config = dict(
    n_layer=10,
    d_model=96,
    n_experts=32,
    experts_per_token=1,
    d_expert=320,
    d_shared_expert=0,
    activation='squared_relu',
    moe_layers=[0, 1, 2, 3, 4, 5, 6, 7, 8, 9],
    router_score='sigmoid',
    normalize_top_k=False,
    routed_scale=1.0,
    balance_loss=0.00581,
    balance_bias=False,
    scale_expert_input=True,
    init_std_router=0.0134,
    lr_router=0.000741,
    vocab_size=4096,
    norm='layernorm',
    norm_eps=1e-05,
    tie_embeddings=True,
    optimizer='muon_variant',
    lr=0.00934,
    beta1=0.95,
    batch_tokens=65536,
    seq_len=256,
    train_tokens=493800000,
    steps=7535,
    dataset='wikipedia_en',
)
Below are experts of layer 3 (counted from 0) of a mixture-of-experts language model. Rows are named router (the router's row for the expert), up (a neuron's input weights, with its number) and show model dimensions 0-95. Each number is 500 + 40 x the weight over its row's rms, rounded and kept within 0 to 999. Numbers have three digits each.
After each expert's rows: a language model's description of what the expert responds to. This comes from a sample of Wikipedia text that the model never trained on.

# expert 21
router:472508498493513482514518502483439519547475596472546446433470485538514474500486481488530430461547464461505526458516430490480530513580478531497497482504519424477567452548552465574576497420439516479515563464458529498550511510503504482525491518506459470507500411531529522605597480485483551481
up26:485510544523433513570465550492461508491407525481492538380502522538513496462548504494485456489471502568506512526495489475483538518565501599444541462523408521510569473445516519568561479455547463451489567462498552476504441555485478477549556489461503478465476498505534427528538513491467495481
up27:474537517549495500443460452498566625444485529545518493481555496454547538497525504459428477456445473492531477478511524550525509531511485535521522506522452502533506527517476446490509513535458500486447517457474566488510459462497561570478456479528426449491559479477542449550602417466557497436
up28:549574527474607473492449455548529569515431513460538543518455503478537491507446523474523501457495492524528491465552494511474460519551526545466463404528422555459492451484511534491562454498518461460492571527467501448553441514512468489563491525488521460468503445490479540547559458481476588464
up29:526510541460549493442493423531589441560547517514504500590467460502537461544545562504504528454460581425503503489466459445508536496493554438446532490532547475505476493415527500525507558434539489493488496474435539541474460450497532487567486538476535484452537528478458543469455475484571520494
Description: Early word pieces around c, like con-c-ern, rest-ric-ted, inc, Sec, Sup, Comp, Cont, inside words starting with C or P.

# expert 3
router:518524546481498502480461439479524518527449488486430516528407467472466531443461525516556471483494478547559522543546473515475555536474512507473488480543571424415556470618464514520507487450505417448572577497447472474514469484532553461512464493478468532502501514521512475579491526469543451475
up7:523564555453464505478513546486481468442510432537502497478528480535497455457519513534493488461515510466500498507516485481514483551516486540495520497467523551438415495566458554500495484487493504498500529445424413524509580452551540502475431541495500519499581433476567494473471501494620623509
up8:461450472488613477515535495481525448464483493459489498520521448503523518530445546489555446532484481501556584554510415434568476508461541476526528508572477501448495461517495488529467529440451554520530444564468486557550534489513465473569576566506439524462485448477498547453512529481470465522
up9:538457518501531515479538455525568493441468479488437554517522542510580491492462471443515455533459463431481558432533477545555547481521527450572503469581453453542516518528430576470523475593470474523491540466438496533506540512522451518549431481505442523490547547471459506535486509460484475462
up10:430471530496550509475528424479480499384536499516554569545432564482490397458555478482562480511454493549481457555480482487551542477510431493561527443490514538496531523523529437581487477473529531449474494497442493450535502462512525579500538573528487460515518495558478523485490493502480460489
Description: Bare space tokens before day numbers or scores in dates and tables, e.g. March 27, plus adjective suffixes -ian, -ical, -ist.

# expert 2
router:554533515584525507516508440502530427572472555533503482505469509525477472428487467530558438448509503552480495461524481493474487488549467505551507433516500505418532492537534502514528469431460510533527511438439535507406463417601451507486520535444501483458515556521531460499511480428563534508
up12:512502485614507488544499421504472484420462550571470522524557459469490473537438550542529532432482598478514517461458489542538501515467463488552524541541441504479592475542479508501457457533521510493486490464453460503480449473520518467532550483481527572483515420419446472532518552497508520483
up13:494516484518502549481454475539491572457472556468525501467509494514437443481447529456597463499507492483567412523481491505483502475562512470530452471517455439512568392541471556513559489532536465523463532527473494528493516436520596523551492451497518525506539545558503470448494503509449577441
up14:435481464498493478541571542473525478533539532448526523481484590499523419493536423509406505492502485473444466482500444495464494560516454572466524447522504461571516492497499549497502533469409497512424503557459492507509473513573470547554462499528465467580502522568508434535511553459492464521
up15:572490460469542469575464498498529476564514515497511462513477473513478487473535497503538468453505569568505423487516450480474512579517436468491483464487487486500493535565446499556610476469493442530466531537439461490372526504484492501528491521507455536502450566517513426528527516480536590465
Description: Word pieces inside proper names and words, often plural endings like s, ers, es, after capitals such as B or T, e.g. Trom-s-dalen, Tr-ust.

# expert 15
router:519501469532468461470470493482452489531437561519525443543491515515508522488467534467469463493497511545619547552546452500558551462455508479504469528559488409517513511533521488497553500554508445518501505438500530489497514438568526464536433519539427546452512423521445516554468524453597446508
up2:432533528521489531570455474421546500526470493508422463474519462492558552513480570541497516539479490464495561366452564528493508439467494620501557490537492488509493538520447532519474497455444510465470416479506516562543486481541537489565526540461534519472493478476477485463528466483517505516
up3:447507548524516474516534560561477535556470529494467524486488515528457468421475461510507505462440525505572510543522567486465506472493473458564483524490492477472500531459472497493459483558431498522483514449485512562417526558485572534476510449531590507463517401470543507459500398527565436539
up4:428519477487494421537527448505542510530514542516528465494549469527425538455493501519534435514435475556537475535467524426442467508469508536477458558451460528509458484536503507580528546582478464501569488547456577441539505439518463503425524504493499552549548460453469510507515429562494502520
up5:497429515484440439497572487516500430481494534535525499406400500488551529530453512575519510484566468482469533509457496505506557497414431514519485492471516531509523554565474491468541577439512453446513457526429509537538512533534513485460561528483425548531511487527519470505565509488497531437
Description: Word-final pieces like -ly, -ely, -ially in adverbs (simply, curiously), plus endings of names such as Gibson, Vicky.

# expert 27
router:541509426502495445521532456475569476580520579542479552528511528525465464461429561481467486408527555537555472489536499483550536479489545514488477488563507450481566525489565526515469431527485439437541566489443498459470496482542474507506505499508500478546467409490444479523568512458517444507
up0:513569468530433495521469500483532543484560477543531507459584468542454531567469510494460427547551509494475462460507480508511528594510421470561534473475507541504533428561478514476511398466486498431490524457488530525505482534484529512581510448545445445536540430518448465534484473527529508469
up1:543483476572438493539475472480490533526498516598495523544527517470525501388496547429513460512487470463480495487521526504589483518533590492430539413533483508453441489451496522443536487497470534486527450489526461504496496501493505584478472466501484479500578546535449511386525497526564504529
up2:470479530523554439526520514478464567506481534457505535461468500511538454514473443559413539444587518588503473546508429473447479508589423528514552452521518513505506510467526495470517494495501522421536522451513471514556484483547505523554429461501559535516451470535413525469442528489447516493
up3:571588523472507428479473472536545528549471473494482466523456453485484509477458567549466551468475484518452476471489501505491478534482541540399498532543448482491494432519519523488431532443457537517534494500553496517484454516560476470547459522526456499493545584415495564559493578512535440566
Description: Noun and adjective endings -ation, -ate, -ency, -ents, -ary completing words like administration, corporate, inhabitants, employees.

# expert 25
router:541531436549516424522513503493427470522471565486541426551444483445470491496431590501449421460515438452523495489505479522512562475536496547560491492522551457515529434478548486530564540536498512446497532524462541455472457507474515506501472527550495505496521480593518521475504577427502459558
up2:601551588493439462468553438547499383458518515527518461560476489484514529507442450473529447555469526509515432506469420478559488509522434511515471522525483511497436468528505496496521575480537444495520517576456517431539532396537525479500498495487529470498459532484531513502512519471527501520
up3:487486460463492478493492588506534424517494564497423574518460517510526479521498553605559459461464530462458493544532472504549474516567415478469552496522503445457426445482481493508535484479539493507492531505488551452446502552428568503486510553487427530516512440480558480469506472466513573515
up4:502497495447464526539537497480427499484486518489467458507443549482399476508479512533469431522525480434447549555630471536502477508449551539515472460505519523477570550430394520514536502486430481517519513488540515532537498498490563539503516490481456543493465442514493605493495538483489507560
up5:492515487563530518457565507477516498557489553510560496523460523478501481511469526454519459582426429464496557543468508476505550501452460546547538538440535466511564512508497484555464565472501508487416497496506482469447492493479451504560537538481479442457572508425485442483589493503526391521
Description: Middle syllables of ordinary English words after a first piece, such as me-as-ured, irre-ver-ent, se-ver-e, occ-ur-red.

# expert 1
router:565502511526508440548479446435493480495492455522554503451518474518492524487478586461505488477483498466557543523439487520504490498488516532479520448605577487425552470579530544599449487548456468497509530443489571483515421450470488511541489475474531513514475553533483517509466510434522429564
up7:432510452474491532490546438437544506533518466554574531526455530516568533491498535516464546513461450500433543480490450475490480381462462545382508534560494530489441494562521444510558439512419559492498542496469511536515553561502496459472550524499481473556500522514502511509468482467481497509
up8:467440541486508450463426464506448488453469492554472534537487452515495535479508525488524446484529568538547461425463448552501473429433511560485514501557535486565448517510426549447542508587541517542522467437445484537519527474545486543485442579494484460506544521475541458467540500528525510559
up9:539494465529583551495447504453454542453472466530511511556461504447552473564504468520507535485437454517425490434556481514517507554512556458431476502505571469507508535487483611511507522441460518524507544489549513516552484424541494533470501414502450528434512550510517519522494428452460493547
up10:495513423498446501501536516502452576479552462535507503491540482483527536497492522558475532498498478482559428489465511520494464565503474507486509577550459446500470450598422587501557576491495476495492528502465558488521466440496438428528484444528460517482474471381534541550473483530474537488
Description: Opening quote marks before song or chapter titles in track lists and citations, plus articles like the, a, The after prepositions.

# expert 16
router:488511516553509496467518530448470423517511507561542538507480516526452493501538500465454471547515462458534509565493419480543596493510421516491473538572424444434482509483480492518527545478480515532587529448455533533477501463503569487516474524519389550506504467452560493519500434433552469502
up16:535489509556510513432586509492549579519475482551466543478453524431527484513528534550528476449532470493490469514487448477428424501471427547456508526543499581465480502400489502472498553476466546509555520547510570530498547461461513447550413511461524443516553489523467470525501493531544456477
up17:542566531550484519527430523451487479478474531512488500478468470483518504491568530410486473574474490438460573511517475483526497437501441478538499511522551470496447487535428518567592553486522460519539504545509451524424499452514633525529516509503442481468485479482548479537437443479501523529
up18:519467482486494460440518476463523517464591511537527586503499513447492454492527552490492479484442415557541470493466437507532471433516479480512471438509575480477464501487490532500538535460500557527531484471535485488519493475485557564500442504417586532523499478451558468470448595536553528585
up19:514447503537513539537475459517521453490493486497573492408448540523510507437529549451543444484542545484424520506444451404591487559626493478530542487475486474496465505467479528537517489471458445450547541441517475503556536507514475477507543531516476452525514479513519499507451591466497537484
Description: Second syllables of surnames and place names after an initial capital, like L-inn-ett, L-unn, Pos-so, F-erman-agh, often in tables.

# expert 26
router:516614538439484491524474430479435494544489484515454501508459515495469523486519588511540465505496507518582506518454428471465494545501494575500468489503591472459581460555463528454481481507438520495492522467454521425454510491466493494536401519486543541519532528551483453558505503420505468528
up39:499488467509531495505520480515519549547417517478537420573542489523482512510565531561503508521415447506507428488503538524505543556566451458524481531460493450506507469519483473502566446430562531450563459490450448506481449497541499534497487481556486487431533550466475444587517464574453547486
up40:479465426440470505505447541468417580571481560538506448530478484478496554474550539532503530465452529534466446545458492469510463495563516513526521542481535412449568493491478506514470500458476507567530496492457462536505500524417508496473553453517528443466537445529538582545488560516496575480
up41:556553551473489510523476492452496443545504526514516475452471469517534478485467502441532483480461426465581470509469516517508483486520581518486506486539454441529522528468546475495509592566463569502491507496416603423466530565389487506465519511558487506474455521536514520481451442477475456540
up42:517518480461428528395529499578443508545535549514519474481448527588477481552532499478473492557538546489518514459518453510459477494501430482542508482492521461540504495521434565409525498448455437471460518547546549525574524526477550474490485436474526546471534464493460534580550520452466521491
Description: Century pieces 19, 20, 18 starting years in dates and year ranges, plus en dashes between years or scores.

# expert 20
router:559549487561571391513495468418519467496437517493443543549530506464430547507440477501441454411516503520481496494478490530524505536505499543451428456552489505503519557515480465518516467554420469525499556529447523493489498401534521502487516550577528463490549480530444484522516478448521516513
up11:450521493563527459490420458463523428535538435518482507527414480555465526533442476496457506437468544492553473474497481446527537540515514487526521537513571484504544524568543508472478559533544575502457426499542542519506480540543458459453452530509554513482536395437474460532480489531491548469
up12:531495513525476562481454522453486508395500472503468522432545470538534524436471489494509441539459440514502467448424484544479509515559480520485528494480555552486512478556469532576479490464506519540432569466464480509522457436532535460498517526455488596504558477562467455468549455551572554527
up13:483465513545478477488501489436486495515479543431480564473485474530451483467542547513455481467516553517496513480428525494428536462590497508477447442521508491477506460526446522517505470558463378503564548450534557553515585516470537538470504535533588465446525511584489477518442479543516477478
up14:506449469511466467537488542496484514480462493545513510544488507395483523494490454567479494477440542532517498501475431556491518432475499612494505553578469500472449496591479500532407595539423474499498482487478524524511463484529497541500474446557447554481509443530563508516447481494508560534
Description: Middle word pieces of ordinary words after a first letter, such as ct in sanctions, usp, ust, ult, ac, ap.

# expert 13
router:524457456542565497485568450498485464531505449499455538543496501568478489498489507477537456526486453526526510491474499495499530556533443497539491509626576422510498534531554492479413521499468509452470555417476450538460450432543522549476523473457541524526477461527536444514566481446524462560
up2:469494491498570555477494477487458547568460525449497570428479535399469455520515547500549481521519498503436563437468522477565445475530496518487506488520399506489488491457550513491503539530486483525565473502435565552493396499529589521510537498546494511504493475484467460454524482440498500576
up3:491549471519476444445532476497489468529517536450508571500520545516493535452497491507499476500509580511492433488514533521443488480500474494465512543589433434523443527518520481467486553561515467526547475500602441504391621482477556476519507476499472447539547448466478459473530491461564505532
up4:495518494533433550485492471472506430457561589457499546539483565522543406554500466439529461447524448453587537457498469569464516472520469471520457498495498534455459533467511536480451553515500555550526443450530556478516451459507561481541496447529561490529495479477473470521475486496523521589
up5:468515459532581533494488474436437524480489415554489466487533484582500471502537462475519440424485525494525468516463478550553486545507490525435484497534471514501426491456490487538626494482519482472482501544516493513418498479504510524433553527494583510426489510568512477572518463469529522575
Description: Middle pieces of proper names, especially 'or', 'el', 'en', as in Hang-or, Lamb-or-ghini, Teod-or, plus common first names John, George, William.

# expert 29
router:507500463517550485472525508492520424547459485500412525450458594434538420501498513503490515450449532501531505525506523431531444524510460517455487504506523449427571482557508534509489460505504467506509522498471495445476488474529505451552460494525489600525469520471529481516608417474575542571
up7:523514491561468496495471504422488461440477570527581540414516534509494522500584486494501510503458538508511525564476521472461509469485454497491405490442507484500526476594501497509494550510512411421524485511436535498500446516529568533497474568498537582509430456456506535549456558455475507497
up8:498461428505506500483436482448528557515489477559532533538487519509455598455524448407597529473546541521513492513449499524550538472524507530497531459498507438417486514496467493477489485460476483500517526455410537465524545487500526454544537536517468505555434532508478556421439553576470535476
up9:564502492464512534456574506501496494531501496534539525536562567459521501439444475535556411504584507468545506558417502594533479534476452454506524437485507516488461513546494498496493482481489451394483515462432500577528421471523518455566508460494473476488517527506427489466519547506527461503
up10:556597576520489574530516577529487451484479532431490531512499466488461428515485460579556422464549526458523511444507530475494479488595496564526518493476499557480489538426494468509454481563466534424527501485515508533478472472483497523431485524472446426517527463525526521552456445492494495477
Description: Words in species, family, genus and coordinate entries, like family, species, degree signs, Coordinates, and the or a before nouns.